Below are experts of layer 5 (counted from 0) of a mixture-of-experts language model. Rows are named router (the router's row for the expert), down (a neuron's output weights, with its number) and show model dimensions 128-191. Each number is 50 + 10 x the weight over its row's rms, rounded and kept within 0 to 99.
Before each expert's rows: "comes before" lists some tokens at least twice as common just after its tokens as in all text. This comes from a sample of Wikipedia text that the model never trained on. Tokens count by the router's weight.

# expert 3
comes before: "s", "\n", " The", ",", " He", " In"
router:48 56 57 52 45 60 54 49 50 44 63 48 63 50 55 54 48 52 38 67 46 56 50 50 40 72 37 60 38 52 45 48 51 49 58 51 77 29 50 50 53 48 71 33 44 43 50 40 38 37 45 48 62 68 68 52 52 58 54 60 45 61 68 49
down0:41 49 53 48 49 39 52 53 57 54 50 25 50 41 52 65 33 55 56 52 50 41 45 39 47 66 49 60 60 55 57 53 51 53 42 30 44 53 46 47 50 44 51 51 49 43 53 56 52 46 48 60 56 54 51 58 61 57 41 56 55 54 52 42
down1:51 54 36 50 41 49 56 48 50 37 39 42 45 77 59 49 50 63 55 57 46 59 56 46 45 48 31 63 55 51 61 57 40 46 51 59 47 44 57 37 61 55 38 54 58 56 60 64 47 52 57 54 43 66 44 60 54 47 57 29 50 45 61 71
down2:27 52 67 51 49 62 54 48 58 59 53 58 60 61 46 57 57 50 47 59 60 46 23 42 46 55 49 46 53 41 44 46 53 52 36 58 64 47 52 40 57 54 68 49 69 72 59 54 60 43 39 61 46 67 52 48 46 62 33 46 44 49 58 52
down3:37 58 34 58 60 58 45 63 56 45 76 62 48 38 48 43 24 38 44 64 39 68 47 50 51 33 53 29 53 44 54 49 46 51 56 25 62 62 56 47 47 55 40 53 43 56 55 61 68 51 46 51 49 45 69 63 42 51 46 42 58 37 40 65
down4:65 44 51 40 54 51 41 45 41 44 57 42 51 52 19 36 58 55 58 49 49 49 60 48 52 62 53 58 36 65 40 64 68 59 53 51 57 63 32 63 49 52 48 39 42 45 57 55 56 70 42 43 29 40 57 45 52 50 50 63 63 61 51 56
down5:50 37 41 37 47 66 67 40 58 45 38 67 48 58 54 58 47 47 45 39 39 56 47 34 49 49 53 64 52 53 63 45 44 71 44 56 43 50 66 45 55 50 40 47 43 39 48 57 60 56 54 51 53 44 56 56 27 70 46 54 66 63 60 60
down6:51 18 37 44 47 42 44 63 42 56 72 59 48 49 46 56 49 52 46 52 44 69 34 40 41 56 58 55 46 36 58 52 61 68 46 48 58 48 57 51 32 53 26 43 59 61 42 65 73 46 42 48 48 42 56 39 53 46 29 26 40 43 30 56
down7:42 47 44 47 56 51 59 46 50 50 59 45 38 43 53 32 54 52 33 46 50 40 48 35 52 39 23 39 37 51 54 39 53 51 45 56 61 42 59 38 50 61 57 59 40 67 38 34 50 40 53 46 41 61 39 58 43 67 67 30 74 56 53 36
down8:51 63 42 29 71 57 60 48 46 49 54 41 54 53 73 54 42 57 46 65 65 55 37 60 38 58 57 48 65 51 35 52 51 53 50 39 44 56 60 51 54 49 47 60 55 48 39 58 52 57 51 43 53 49 60 42 32 58 39 37 57 54 42 35
down9:52 48 58 44 50 72 20 37 51 52 39 28 51 55 37 54 54 56 60 51 29 51 56 55 41 58 70 49 38 51 38 57 60 58 63 57 50 56 38 47 66 60 68 68 67 49 47 59 65 59 37 55 67 38 56 51 45 55 39 18 54 48 64 43
down10:43 31 33 47 68 50 41 49 40 40 34 48 57 38 53 57 49 44 39 39 38 39 37 57 53 57 50 59 55 52 64 46 45 76 40 54 47 53 32 50 36 65 42 28 44 63 52 44 77 56 60 41 51 40 54 44 52 41 58 42 55 51 49 53
down11:64 46 39 44 45 35 63 55 33 42 61 33 43 48 59 42 54 66 53 58 52 38 34 65 48 42 52 60 48 46 48 49 45 33 47 43 37 50 48 43 62 48 74 55 34 64 69 54 41 38 61 40 54 58 60 45 56 45 58 42 47 50 51 56
down12:59 58 32 32 52 48 50 53 57 42 55 43 49 59 53 62 46 39 40 58 57 58 52 58 47 63 54 49 62 46 46 49 64 48 68 45 61 50 59 40 40 53 43 65 47 73 59 56 39 55 51 51 49 65 53 47 48 47 52 46 43 47 54 52
down13:69 57 52 45 67 54 65 49 57 54 66 51 64 49 41 52 39 60 47 47 55 51 23 62 38 67 50 50 53 61 58 63 57 38 34 49 45 46 53 46 64 35 58 44 66 53 33 53 32 25 55 42 46 42 53 44 48 53 44 43 37 46 79 49
down14:66 66 47 50 54 43 29 49 45 48 63 45 51 40 37 55 52 62 69 50 47 48 61 57 49 33 37 55 38 52 39 66 45 65 63 52 48 44 56 80 49 47 42 62 70 61 49 49 50 64 52 41 48 38 60 38 55 73 47 38 41 45 48 47
down15:54 56 44 42 44 45 52 34 52 53 62 48 50 45 50 60 42 42 67 50 65 39 37 57 58 42 61 45 66 48 44 55 44 58 45 42 50 46 72 47 35 44 43 54 65 46 47 61 59 63 40 57 53 58 58 43 41 60 59 52 53 45 29 44
down16:49 46 57 59 63 34 58 61 44 53 50 47 52 45 52 58 82 49 49 56 72 39 55 70 53 54 61 68 52 41 55 51 49 63 44 51 39 48 38 48 57 23 55 47 45 52 47 54 50 45 28 54 63 62 33 51 52 44 64 65 55 55 50 44
down17:49 43 44 44 61 47 52 38 55 43 47 41 58 61 51 36 46 41 48 26 41 53 41 44 61 50 43 48 50 32 50 51 60 47 36 52 53 55 55 68 29 57 41 59 29 45 52 48 10 78 59 37 42 43 46 46 50 63 46 48 37 46 50 51
down18:43 37 71 51 54 55 51 47 53 45 50 51 50 57 54 62 34 54 58 39 52 35 63 59 53 55 61 49 41 43 64 62 50 46 50 62 46 37 48 48 53 54 62 53 28 56 26 43 42 47 46 46 45 66 55 49 44 44 60 45 43 37 57 45
down19:54 48 50 41 50 32 43 56 37 54 43 64 43 30 51 52 52 39 52 54 51 61 49 45 45 53 49 45 42 64 48 53 34 56 41 53 49 31 48 89 62 41 44 45 55 73 56 49 41 40 54 47 57 56 52 51 40 43 46 33 36 44 56 47
down20:63 52 58 47 38 47 55 55 46 08 62 35 58 60 50 48 33 62 36 43 48 45 39 43 27 39 40 61 46 72 47 41 37 35 66 33 54 62 45 50 56 47 57 59 48 61 39 49 55 36 33 58 53 47 47 40 67 65 47 48 46 34 56 44
down21:32 54 63 38 65 25 35 48 47 46 55 47 32 34 32 65 62 42 53 37 35 63 49 59 44 51 43 44 63 49 52 45 62 21 45 50 57 63 41 42 51 36 50 53 45 55 59 52 46 39 54 58 56 34 57 57 48 52 53 63 44 63 45 44
down22:60 50 29 60 62 53 43 41 47 47 45 62 38 57 57 58 59 64 47 45 52 65 55 34 27 33 42 41 75 45 43 48 49 50 54 51 58 51 45 57 40 68 50 62 36 50 63 58 32 50 57 52 57 41 56 41 52 48 47 53 49 60 65 40
down23:34 57 33 49 47 53 52 45 39 53 57 48 62 54 49 40 54 56 44 53 38 62 42 56 34 48 39 52 44 44 56 49 56 54 62 63 58 51 69 34 58 41 54 34 55 57 33 64 56 65 47 69 56 41 58 46 44 47 40 62 51 53 59 51
down24:52 50 25 53 43 53 44 50 43 55 45 57 63 33 42 53 42 49 48 51 42 66 41 59 50 50 43 50 60 58 45 52 54 58 67 48 63 45 39 63 48 44 42 56 54 69 54 36 38 33 45 60 60 44 55 49 38 62 47 40 56 59 52 41
down25:55 32 30 43 38 50 48 51 52 47 53 44 58 40 41 57 48 50 61 41 53 55 55 53 54 52 25 67 61 37 56 65 60 57 50 55 54 22 55 48 27 48 35 57 63 41 52 41 37 46 78 43 27 37 48 43 60 40 44 37 29 47 65 56
down26:58 38 41 60 56 69 77 53 39 47 53 37 36 36 44 50 58 49 54 51 23 45 71 50 37 48 36 49 71 55 48 47 50 52 59 45 45 56 48 46 44 63 42 52 41 55 46 54 33 56 34 39 38 49 69 53 48 59 40 58 41 43 41 50
down27:44 48 54 64 44 80 55 39 54 45 46 57 49 38 32 30 48 51 74 57 32 61 43 64 43 43 41 57 36 61 57 48 47 52 42 64 48 35 57 30 51 46 62 44 60 54 52 43 51 57 39 53 55 51 48 34 58 59 64 42 54 59 64 53
down28:53 57 31 49 37 35 50 33 46 44 61 52 48 46 36 45 57 49 37 51 36 37 63 42 38 59 42 62 46 56 44 56 61 45 54 56 46 53 37 55 59 79 55 53 43 53 47 42 55 47 39 55 64 60 51 41 29 44 52 50 46 40 46 41
down29:57 44 63 63 47 40 61 50 32 45 56 43 49 36 65 64 41 53 65 49 68 54 55 65 73 38 54 42 41 24 52 61 44 53 68 35 40 54 39 59 50 39 50 57 53 61 57 41 54 35 55 46 35 44 42 53 70 52 36 51 39 48 34 56
down30:53 39 70 60 71 36 50 55 26 56 63 48 51 49 53 44 56 32 45 58 40 44 45 51 61 50 56 49 50 40 57 56 52 45 48 46 37 57 41 51 50 56 40 47 55 61 57 46 46 55 51 52 45 54 56 43 56 53 63 71 51 40 54 41
down31:49 58 40 50 42 48 39 45 62 52 37 48 67 56 48 49 40 63 57 44 48 32 44 59 59 57 70 82 51 51 49 52 57 61 35 46 47 23 48 50 56 48 61 65 39 51 45 64 52 43 52 50 56 37 37 51 43 56 47 42 62 54 37 63
down32:43 36 42 45 74 38 37 52 53 43 52 46 40 51 29 71 35 61 57 42 49 53 47 44 47 51 42 41 67 52 40 71 52 53 57 54 55 49 57 44 43 42 66 60 42 39 65 72 58 56 41 53 41 38 49 46 58 49 67 61 57 48 34 56
down33:43 41 53 50 47 32 52 44 55 44 50 41 41 42 39 41 63 61 47 57 34 58 38 51 48 56 55 54 41 51 54 45 61 34 60 54 44 53 53 59 35 53 47 49 48 55 58 48 52 53 39 42 45 40 57 54 50 67 38 56 52 61 36 44
down34:33 49 65 59 45 53 59 52 57 54 65 57 53 46 45 55 45 44 53 39 39 48 39 49 51 53 45 50 57 58 58 44 33 67 37 53 62 56 59 50 63 56 46 62 42 57 34 40 37 49 59 42 54 48 45 57 44 55 54 37 65 48 40 58
down35:64 49 43 44 48 50 36 75 46 41 37 61 42 31 48 45 44 56 53 54 51 61 34 58 49 42 54 43 56 52 59 55 44 45 27 40 40 53 43 47 43 58 43 48 65 61 73 49 67 63 49 55 34 40 44 58 49 52 49 30 47 61 49 53
down36:57 54 66 45 65 62 45 35 64 58 63 49 70 50 40 41 54 59 57 61 44 56 46 40 51 46 49 42 25 52 53 37 51 57 51 51 46 53 46 50 61 50 57 55 53 47 58 42 39 51 53 35 50 61 44 69 46 55 58 46 76 46 65 48
down37:51 45 73 41 62 40 42 54 42 63 38 68 51 29 45 49 57 42 63 59 38 55 44 57 50 55 40 57 42 48 34 61 57 40 39 33 60 59 42 62 51 63 59 55 55 53 48 57 38 50 46 46 50 47 60 30 54 51 37 38 57 48 33 50
down38:51 66 52 46 73 47 41 53 57 62 55 46 38 35 42 63 51 59 42 52 48 52 57 48 38 59 19 55 45 38 66 26 54 28 60 43 54 38 54 42 58 53 62 48 51 53 45 39 56 56 36 52 42 59 50 53 44 47 38 34 29 49 52 44
down39:51 43 56 43 49 43 53 53 43 63 41 58 37 54 52 48 47 38 63 49 43 53 53 74 52 53 66 44 56 60 57 67 47 41 44 47 54 48 61 45 56 51 68 65 65 46 54 68 61 69 47 46 61 52 68 44 53 51 57 55 60 47 59 44
down40:55 40 47 51 45 61 55 61 59 36 59 36 57 46 48 39 45 16 46 43 68 55 43 47 41 42 56 40 43 51 41 54 44 41 27 34 56 43 63 50 38 55 67 67 56 76 48 53 46 45 52 50 39 44 72 54 60 45 59 48 66 64 70 61
down41:50 43 60 52 38 40 64 59 51 60 59 37 50 48 65 51 65 38 53 49 41 45 49 63 54 50 55 61 50 54 68 39 67 69 36 53 48 42 53 41 45 35 67 62 31 57 35 52 58 50 62 47 44 51 63 41 62 57 63 44 47 57 71 58
down42:30 46 33 43 56 46 45 65 65 49 65 58 33 38 50 35 49 53 53 52 45 55 50 50 51 39 49 56 57 56 67 54 61 61 53 47 55 52 57 59 34 50 29 41 41 54 37 46 52 34 59 61 51 44 47 48 52 64 35 72 37 62 61 51
down43:36 46 59 63 56 43 38 66 55 52 63 40 55 38 48 48 64 40 68 54 37 50 48 39 38 39 48 55 57 48 51 35 46 52 59 60 26 64 35 50 51 55 39 53 46 51 54 53 50 39 48 47 66 44 38 37 36 72 43 40 54 37 48 43
down44:54 45 43 46 49 52 63 44 39 59 65 46 39 33 56 38 55 42 49 57 49 35 49 52 57 40 36 56 67 45 58 54 48 71 66 40 67 39 52 58 47 52 45 51 39 47 45 41 57 53 69 51 60 50 56 44 47 42 63 46 43 60 51 55
down45:52 49 60 51 46 45 40 52 48 60 51 45 50 58 60 59 62 50 29 35 40 31 46 45 49 59 59 48 39 64 57 54 37 53 36 46 42 28 45 51 44 42 64 50 43 31 54 61 55 60 53 42 53 37 57 53 45 40 57 56 61 57 47 36
down46:33 44 58 50 54 54 59 56 62 65 36 58 47 59 57 54 58 59 54 46 62 53 51 43 56 44 37 48 40 53 47 61 43 47 44 65 44 36 48 45 60 48 62 58 74 43 58 38 49 46 56 35 53 44 53 37 47 29 53 48 41 58 59 61
down47:59 48 54 65 42 43 48 56 46 44 41 53 58 49 62 48 55 55 58 48 41 52 44 57 54 74 54 63 50 41 49 43 55 41 53 60 46 42 59 61 43 33 51 62 46 45 36 61 47 46 37 59 58 40 32 48 52 33 40 54 44 62 47 48
down48:58 53 60 31 50 62 46 63 47 40 42 36 35 25 70 46 51 54 41 67 59 46 41 64 40 40 48 58 51 39 43 52 57 49 51 38 55 54 71 40 48 50 19 62 63 36 59 68 56 50 34 42 37 58 57 44 57 50 42 53 42 60 67 38
down49:53 52 47 53 44 46 65 47 37 60 51 58 61 61 55 42 51 67 54 50 28 59 75 56 30 62 45 48 52 46 66 58 62 54 62 75 60 48 50 39 51 52 59 39 59 57 39 42 38 75 51 68 59 52 70 80 63 28 38 66 56 52 49 56
down50:62 41 44 59 47 36 34 51 35 48 46 48 52 66 59 47 46 39 54 58 32 46 28 57 52 45 50 30 47 63 42 58 26 55 39 68 43 62 47 70 41 44 43 55 55 37 55 43 51 55 52 46 53 52 57 56 52 61 54 41 48 26 40 41
down51:47 44 40 46 54 22 46 62 59 46 47 59 43 43 43 45 40 53 57 47 54 61 63 46 33 43 46 33 41 56 63 50 62 49 54 50 52 37 35 55 66 69 49 57 62 54 33 37 36 51 41 44 46 40 60 33 45 36 37 51 53 58 46 35
down52:48 51 47 63 48 53 53 42 58 50 63 50 49 42 46 58 41 65 53 49 46 45 46 65 57 35 46 71 61 64 49 57 49 42 17 65 53 53 65 43 66 45 48 50 59 40 41 53 64 36 62 55 56 58 32 53 27 57 46 42 49 53 56 43
down53:37 63 64 50 48 49 53 74 43 39 47 36 52 39 54 59 48 44 50 46 55 40 45 62 51 56 62 53 58 65 41 48 43 62 37 56 42 52 56 52 48 33 61 58 58 40 48 34 51 63 67 33 36 44 43 33 65 59 58 33 31 32 49 38
down54:33 48 63 71 37 46 56 47 45 43 50 60 43 54 38 56 59 50 42 42 46 47 46 64 39 52 46 62 51 63 33 36 58 43 39 44 51 69 34 57 59 49 47 57 43 38 33 49 57 43 59 52 67 57 42 54 51 45 36 36 51 59 34 55
down55:56 48 50 56 55 52 57 34 41 48 72 46 35 64 41 50 30 47 52 58 39 55 52 64 48 38 64 63 45 34 43 53 65 50 55 43 58 39 55 58 42 59 36 55 50 41 49 35 55 28 48 52 55 51 43 56 29 54 49 56 41 50 49 68
down56:46 47 37 59 61 40 32 64 58 59 61 56 25 51 63 42 29 47 67 65 55 51 40 47 55 38 50 52 28 43 60 49 44 44 63 53 53 60 57 37 31 42 55 48 62 52 64 40 48 46 64 59 54 41 44 27 52 66 46 70 52 72 56 59
down57:38 58 48 50 61 55 60 43 49 56 72 44 47 43 63 75 41 58 35 66 62 35 48 65 53 39 45 68 53 43 57 30 60 59 42 59 49 53 42 87 61 47 40 67 72 67 46 35 65 42 27 49 46 42 50 46 49 50 50 54 62 54 29 41
down58:51 63 60 53 56 42 44 56 53 68 56 61 68 58 63 53 45 46 50 33 19 43 58 38 43 58 54 50 63 57 54 49 50 41 37 43 41 66 38 47 50 63 45 74 61 36 42 48 43 46 58 53 55 62 34 57 38 46 42 66 60 73 45 71
down59:60 47 43 60 44 50 70 59 59 73 69 50 45 59 59 59 60 49 59 55 58 64 59 36 46 51 62 62 53 53 56 31 55 62 47 56 43 46 43 63 48 37 45 62 59 56 37 29 50 59 53 59 55 42 51 38 43 55 51 65 54 26 55 71
down60:64 37 51 58 63 44 29 44 47 56 44 42 57 34 55 61 52 38 54 39 28 53 45 68 59 59 58 47 40 60 53 65 63 35 64 31 54 62 60 40 48 43 45 52 60 48 59 47 60 36 39 47 60 42 66 38 47 35 41 48 44 50 59 58
down61:55 58 30 45 47 43 51 57 54 34 49 37 50 52 61 45 33 38 50 35 58 61 53 53 57 44 41 27 54 65 61 58 45 59 51 52 59 45 54 51 49 42 60 56 55 48 55 34 67 65 55 59 54 43 56 51 45 56 55 45 54 55 73 43
down62:55 51 55 21 27 53 37 42 49 33 66 47 41 46 33 42 56 64 49 68 54 59 66 38 39 39 33 65 36 77 53 45 40 43 53 58 45 58 46 45 47 60 54 55 36 59 43 67 43 48 49 54 46 39 51 31 40 52 46 35 51 53 46 35
down63:44 50 33 46 45 54 59 40 45 51 35 64 37 36 55 52 54 36 50 49 49 42 40 62 39 43 41 56 61 56 71 57 50 35 62 44 61 60 61 48 60 35 49 61 40 37 60 57 49 71 55 64 51 48 49 41 55 36 49 34 31 65 80 45
down64:35 34 43 45 57 58 40 57 57 55 67 52 42 63 69 65 39 53 49 48 58 42 37 52 68 41 53 48 50 67 45 57 59 63 64 44 67 45 49 46 65 29 42 57 49 51 47 54 43 45 39 51 62 50 66 30 42 50 58 44 59 37 46 51
down65:48 49 36 60 52 50 49 58 48 41 50 63 40 62 56 62 59 50 55 49 56 51 43 56 49 43 66 53 25 39 66 59 52 44 62 40 45 43 35 51 51 52 64 48 40 41 65 48 53 40 57 28 30 42 51 60 43 62 55 35 46 50 43 61
down66:45 54 37 39 50 64 51 63 44 51 61 45 41 35 32 48 47 66 56 44 52 37 50 68 42 53 56 49 47 58 52 56 39 42 41 48 49 37 44 65 45 56 58 37 42 39 50 44 55 59 45 40 45 53 36 49 53 26 56 62 36 43 43 36
down67:46 61 59 73 65 46 56 70 48 53 47 49 36 60 57 64 47 46 43 44 55 54 31 38 29 60 46 50 32 24 51 45 57 51 45 41 67 72 35 53 49 47 44 29 48 65 46 40 54 44 49 60 56 58 59 73 56 60 58 39 62 58 48 58
down68:67 58 45 51 67 52 57 48 34 58 40 35 57 50 49 51 40 60 46 45 39 65 45 43 52 53 35 59 52 63 56 47 71 66 63 59 50 39 46 38 55 44 45 49 58 54 68 53 41 55 63 53 52 51 32 55 59 42 46 60 59 32 60 51
down69:60 43 55 56 34 43 35 46 40 41 42 36 36 34 58 50 66 41 50 56 62 59 54 49 53 46 58 43 49 46 50 49 43 53 43 46 58 35 41 43 64 46 53 56 47 46 64 53 45 54 55 54 58 64 63 56 61 58 59 43 54 53 44 59
down70:47 62 48 44 46 49 65 41 42 52 33 45 56 55 42 11 44 41 45 54 52 34 47 57 41 37 56 52 48 50 44 34 41 58 62 32 55 61 50 46 56 60 38 29 33 53 48 30 74 33 37 46 50 58 57 55 50 67 41 62 53 30 49 56
down71:43 45 59 36 58 36 48 41 48 71 35 47 48 25 65 67 63 70 44 51 55 54 32 67 50 30 65 47 50 41 64 28 49 38 40 65 50 53 44 47 60 40 57 44 37 55 64 59 55 52 55 60 49 64 67 41 47 53 57 46 52 57 56 68
down72:40 65 50 46 46 41 59 38 66 46 61 72 66 46 43 70 47 66 58 56 54 41 66 60 38 40 54 57 43 49 53 37 45 59 52 54 37 63 45 54 49 46 39 66 68 33 48 48 46 57 42 47 35 55 63 59 44 40 37 52 41 38 46 44
down73:50 42 41 66 46 41 46 39 53 53 71 61 52 54 34 38 49 33 42 32 37 56 74 51 50 59 50 47 52 44 71 67 51 41 43 39 52 32 41 62 50 56 45 48 64 64 52 51 60 55 51 46 48 65 27 52 49 61 48 54 48 69 67 38
down74:46 51 67 34 37 37 33 29 48 51 44 49 64 55 43 44 60 63 45 66 62 51 43 47 56 62 67 53 54 57 51 61 38 50 52 44 40 50 36 50 55 61 54 38 58 55 41 33 48 48 55 58 56 56 44 39 53 43 56 19 47 47 34 55
down75:47 47 62 69 45 71 43 47 51 61 56 38 46 44 57 46 49 61 61 42 55 38 32 64 46 46 43 45 49 44 57 65 44 52 49 49 41 59 42 37 42 37 60 39 58 41 56 58 55 50 56 58 52 36 54 53 68 64 51 73 58 67 42 64
down76:56 55 59 28 58 52 35 48 61 31 60 45 50 44 42 67 56 45 52 67 65 55 55 53 59 64 58 51 48 63 61 39 48 47 50 63 38 33 51 50 50 67 45 36 66 43 58 51 64 52 51 47 44 41 59 56 55 57 75 56 55 49 46 46
down77:46 61 66 36 36 60 47 52 49 52 49 43 74 58 42 64 50 54 51 56 52 38 47 28 63 52 53 50 40 50 32 37 50 48 48 62 51 57 39 48 78 50 56 31 61 58 45 68 27 48 49 38 53 39 52 38 62 41 47 42 48 59 44 60
down78:58 30 54 57 39 49 40 47 49 51 45 41 53 60 65 66 53 52 49 42 40 49 51 35 54 44 53 51 58 62 58 66 51 39 26 53 35 49 53 51 45 52 60 43 54 51 46 42 57 30 46 39 58 44 54 51 48 44 56 52 44 51 33 41
down79:69 54 67 56 68 51 54 57 52 38 43 46 56 56 62 41 66 43 52 37 46 51 81 50 59 58 56 50 40 59 50 52 54 59 79 67 49 63 63 42 56 69 46 67 44 37 56 59 47 68 67 49 52 49 51 56 66 57 49 46 33 52 53 54
down80:55 49 56 58 45 49 61 58 47 47 53 35 44 45 43 55 63 30 51 58 55 28 47 56 61 51 40 67 54 48 49 54 60 28 43 41 50 44 50 40 45 54 59 46 45 44 38 47 40 37 58 41 58 34 39 42 70 32 46 30 59 48 34 52
down81:35 66 49 38 56 67 41 43 50 39 36 51 59 33 53 41 46 53 51 55 38 49 52 55 40 43 43 55 41 51 60 59 35 48 45 44 66 61 53 51 49 50 59 56 53 28 70 55 42 58 58 58 42 44 47 48 68 54 54 55 58 59 49 44
down82:33 46 53 40 65 67 44 59 40 65 58 68 40 65 49 38 50 52 32 45 36 42 66 55 55 54 63 46 41 46 55 53 58 51 58 45 51 53 57 37 54 40 39 55 63 56 64 70 54 45 59 54 35 53 65 50 35 56 58 47 62 60 54 63
down83:69 47 46 41 40 43 45 43 49 49 58 52 57 43 45 39 56 60 71 58 48 37 49 43 72 55 50 48 51 52 29 62 54 34 46 50 53 57 51 43 45 60 60 42 28 41 48 54 49 43 65 61 46 49 48 67 35 50 82 51 51 57 62 42
down84:64 58 64 54 38 41 42 56 45 34 53 58 52 37 34 49 52 57 54 40 59 59 39 70 71 44 39 55 33 73 37 61 55 57 74 51 51 55 50 63 61 52 61 53 51 47 40 58 38 40 39 53 59 45 58 54 55 58 27 45 49 53 66 55
down85:33 44 40 54 25 60 51 50 25 48 57 60 41 46 30 57 51 35 54 65 39 55 60 39 50 42 59 55 48 70 67 58 44 55 48 51 53 37 43 48 44 35 58 49 43 47 49 53 35 60 63 75 55 67 59 63 42 44 29 60 44 61 46 54
down86:65 54 57 45 56 51 53 68 35 57 31 39 53 53 43 38 52 50 63 43 40 40 67 52 41 41 45 73 46 34 54 64 48 47 34 59 57 46 50 55 55 55 70 59 55 44 51 52 41 42 56 48 43 40 49 32 63 48 38 67 51 46 58 25
down87:48 53 41 56 52 47 51 32 58 54 50 57 43 78 62 60 50 61 61 50 47 53 42 56 51 36 55 48 48 38 44 55 41 45 51 56 51 63 43 64 44 59 55 58 57 55 62 65 47 28 56 39 42 51 55 35 48 53 68 34 41 57 49 59
down88:76 55 59 28 48 58 56 57 58 56 33 55 40 42 29 44 40 41 56 60 39 49 46 38 48 43 62 52 51 55 45 42 51 44 51 54 39 45 40 35 38 64 57 55 47 48 51 57 32 40 39 55 47 55 50 67 33 57 39 46 31 38 65 57
down89:40 50 60 51 41 35 57 60 59 46 48 30 53 36 40 43 50 55 51 54 57 53 46 45 46 48 39 58 39 49 60 34 72 48 53 56 38 53 42 56 51 44 51 38 60 39 68 62 51 56 43 41 53 48 56 53 47 59 42 45 57 73 44 44
down90:61 48 51 47 41 57 60 37 49 53 38 56 35 63 63 51 61 34 56 51 59 50 30 39 60 47 49 53 53 38 34 51 42 50 31 60 55 66 43 55 53 55 56 61 57 58 58 72 51 52 59 54 23 44 54 39 62 33 73 63 43 53 47 43
down91:39 47 63 50 55 44 36 55 51 51 56 32 40 57 54 68 45 41 58 55 64 53 19 50 41 50 47 32 52 33 53 49 66 49 48 50 58 59 60 49 57 60 44 54 56 55 41 63 52 49 57 30 38 50 45 54 49 44 65 37 42 71 57 41
down92:68 47 44 38 27 44 45 61 51 40 55 60 47 59 33 55 46 32 47 48 58 53 51 75 54 49 56 61 46 48 48 60 62 36 50 42 55 61 47 29 34 58 38 62 42 28 36 52 58 50 61 51 45 52 47 33 62 46 37 42 31 64 51 62
down93:64 55 53 62 31 47 49 52 46 42 37 45 48 64 55 51 53 69 65 61 49 52 52 64 45 55 62 63 58 47 47 53 43 32 50 63 48 30 40 56 55 56 53 44 65 50 36 46 45 52 67 44 42 45 55 47 44 40 53 55 65 46 51 65
down94:52 36 43 44 36 38 60 56 49 49 60 38 41 43 55 54 58 49 76 56 50 39 66 57 56 50 65 43 60 61 45 48 64 42 43 50 66 50 58 51 55 56 44 41 56 57 42 57 38 72 63 44 41 37 61 47 48 43 37 56 31 55 37 57
down95:62 46 44 57 55 34 50 59 36 71 55 78 63 57 51 40 56 57 52 46 41 35 60 47 40 54 47 53 39 65 61 72 51 50 19 57 62 41 33 67 42 53 62 40 39 40 54 50 59 36 63 46 33 36 50 46 58 72 39 35 52 60 50 44
down96:36 64 44 63 34 56 49 31 37 61 55 36 51 46 59 63 62 49 40 53 32 56 57 49 38 45 49 41 43 49 45 45 44 48 44 42 49 57 29 38 49 60 42 52 43 55 51 54 47 55 40 45 60 30 60 45 36 56 51 39 48 36 48 50
down97:51 27 43 56 55 63 36 52 56 60 52 50 65 62 38 33 51 45 46 64 24 59 65 41 53 49 35 49 38 49 38 43 63 63 44 44 49 50 44 53 63 52 37 31 46 55 40 50 48 49 44 45 46 63 43 37 38 63 41 44 56 52 45 54
down98:47 55 34 52 48 60 58 57 48 62 47 33 55 72 55 62 60 70 42 40 47 34 60 45 50 49 54 66 71 60 55 64 47 45 62 47 44 59 39 58 40 44 47 56 61 53 57 49 48 48 41 56 56 74 50 32 53 55 61 56 44 50 45 20
down99:47 52 35 44 53 48 54 56 37 42 35 42 60 63 64 38 40 31 42 42 40 36 52 40 48 49 33 39 42 72 37 46 43 60 50 52 54 53 50 38 61 33 64 57 61 71 52 52 54 50 49 50 55 39 37 47 43 49 44 57 67 68 64 58
down100:33 35 55 38 55 44 48 66 56 55 49 47 37 54 37 52 41 39 61 44 52 49 15 47 51 58 73 45 53 65 47 26 49 65 42 58 49 41 57 48 51 45 51 56 64 34 50 62 64 65 53 60 45 44 49 59 39 52 44 50 61 61 31 54
down101:42 51 66 59 42 65 58 38 60 59 51 37 41 49 67 53 56 41 37 65 38 52 48 60 55 56 42 72 34 54 56 44 56 48 46 42 44 51 65 36 53 29 51 32 48 48 50 73 49 35 68 33 43 50 35 31 40 45 41 52 79 54 50 59
down102:66 62 50 45 77 43 89 47 59 54 50 64 52 39 40 47 33 40 58 49 53 47 48 56 53 61 48 32 34 30 52 37 54 45 46 50 64 50 52 51 59 48 42 44 39 41 55 53 65 47 55 61 58 71 56 29 68 58 45 44 36 33 42 53
down103:48 63 45 61 50 61 63 54 61 43 52 34 59 43 64 64 61 49 48 62 51 53 38 42 57 43 59 51 61 62 54 36 48 55 59 40 36 54 45 56 72 51 61 58 43 44 43 59 65 54 48 54 44 48 51 45 48 49 49 48 36 55 33 57
down104:67 46 45 46 74 41 47 60 36 58 49 49 52 69 39 54 48 64 43 39 61 40 37 68 78 57 68 49 49 53 66 55 62 56 54 31 48 50 42 68 55 53 48 37 67 60 49 42 38 56 56 46 56 45 31 30 63 46 34 49 60 73 55 55
down105:53 20 47 56 61 66 51 50 67 41 51 58 45 38 57 44 56 29 44 52 38 55 49 54 44 60 71 55 53 52 66 53 43 62 36 53 64 51 68 59 32 56 53 49 51 42 56 37 62 54 40 41 47 51 62 32 35 78 35 54 68 56 44 43
down106:55 46 34 32 43 57 63 44 47 39 31 66 53 64 64 45 49 45 62 62 49 54 64 48 52 63 47 50 42 46 43 52 56 60 64 48 38 30 48 24 32 52 57 42 55 48 52 59 57 42 42 50 36 51 56 44 49 40 41 37 43 42 61 49
down107:51 59 71 43 44 50 38 28 40 63 64 44 53 32 55 53 51 41 44 68 66 66 62 50 56 60 51 34 37 49 54 81 31 54 42 32 59 51 53 62 42 47 38 34 63 48 46 39 63 48 41 49 48 48 53 44 62 57 44 60 49 59 31 64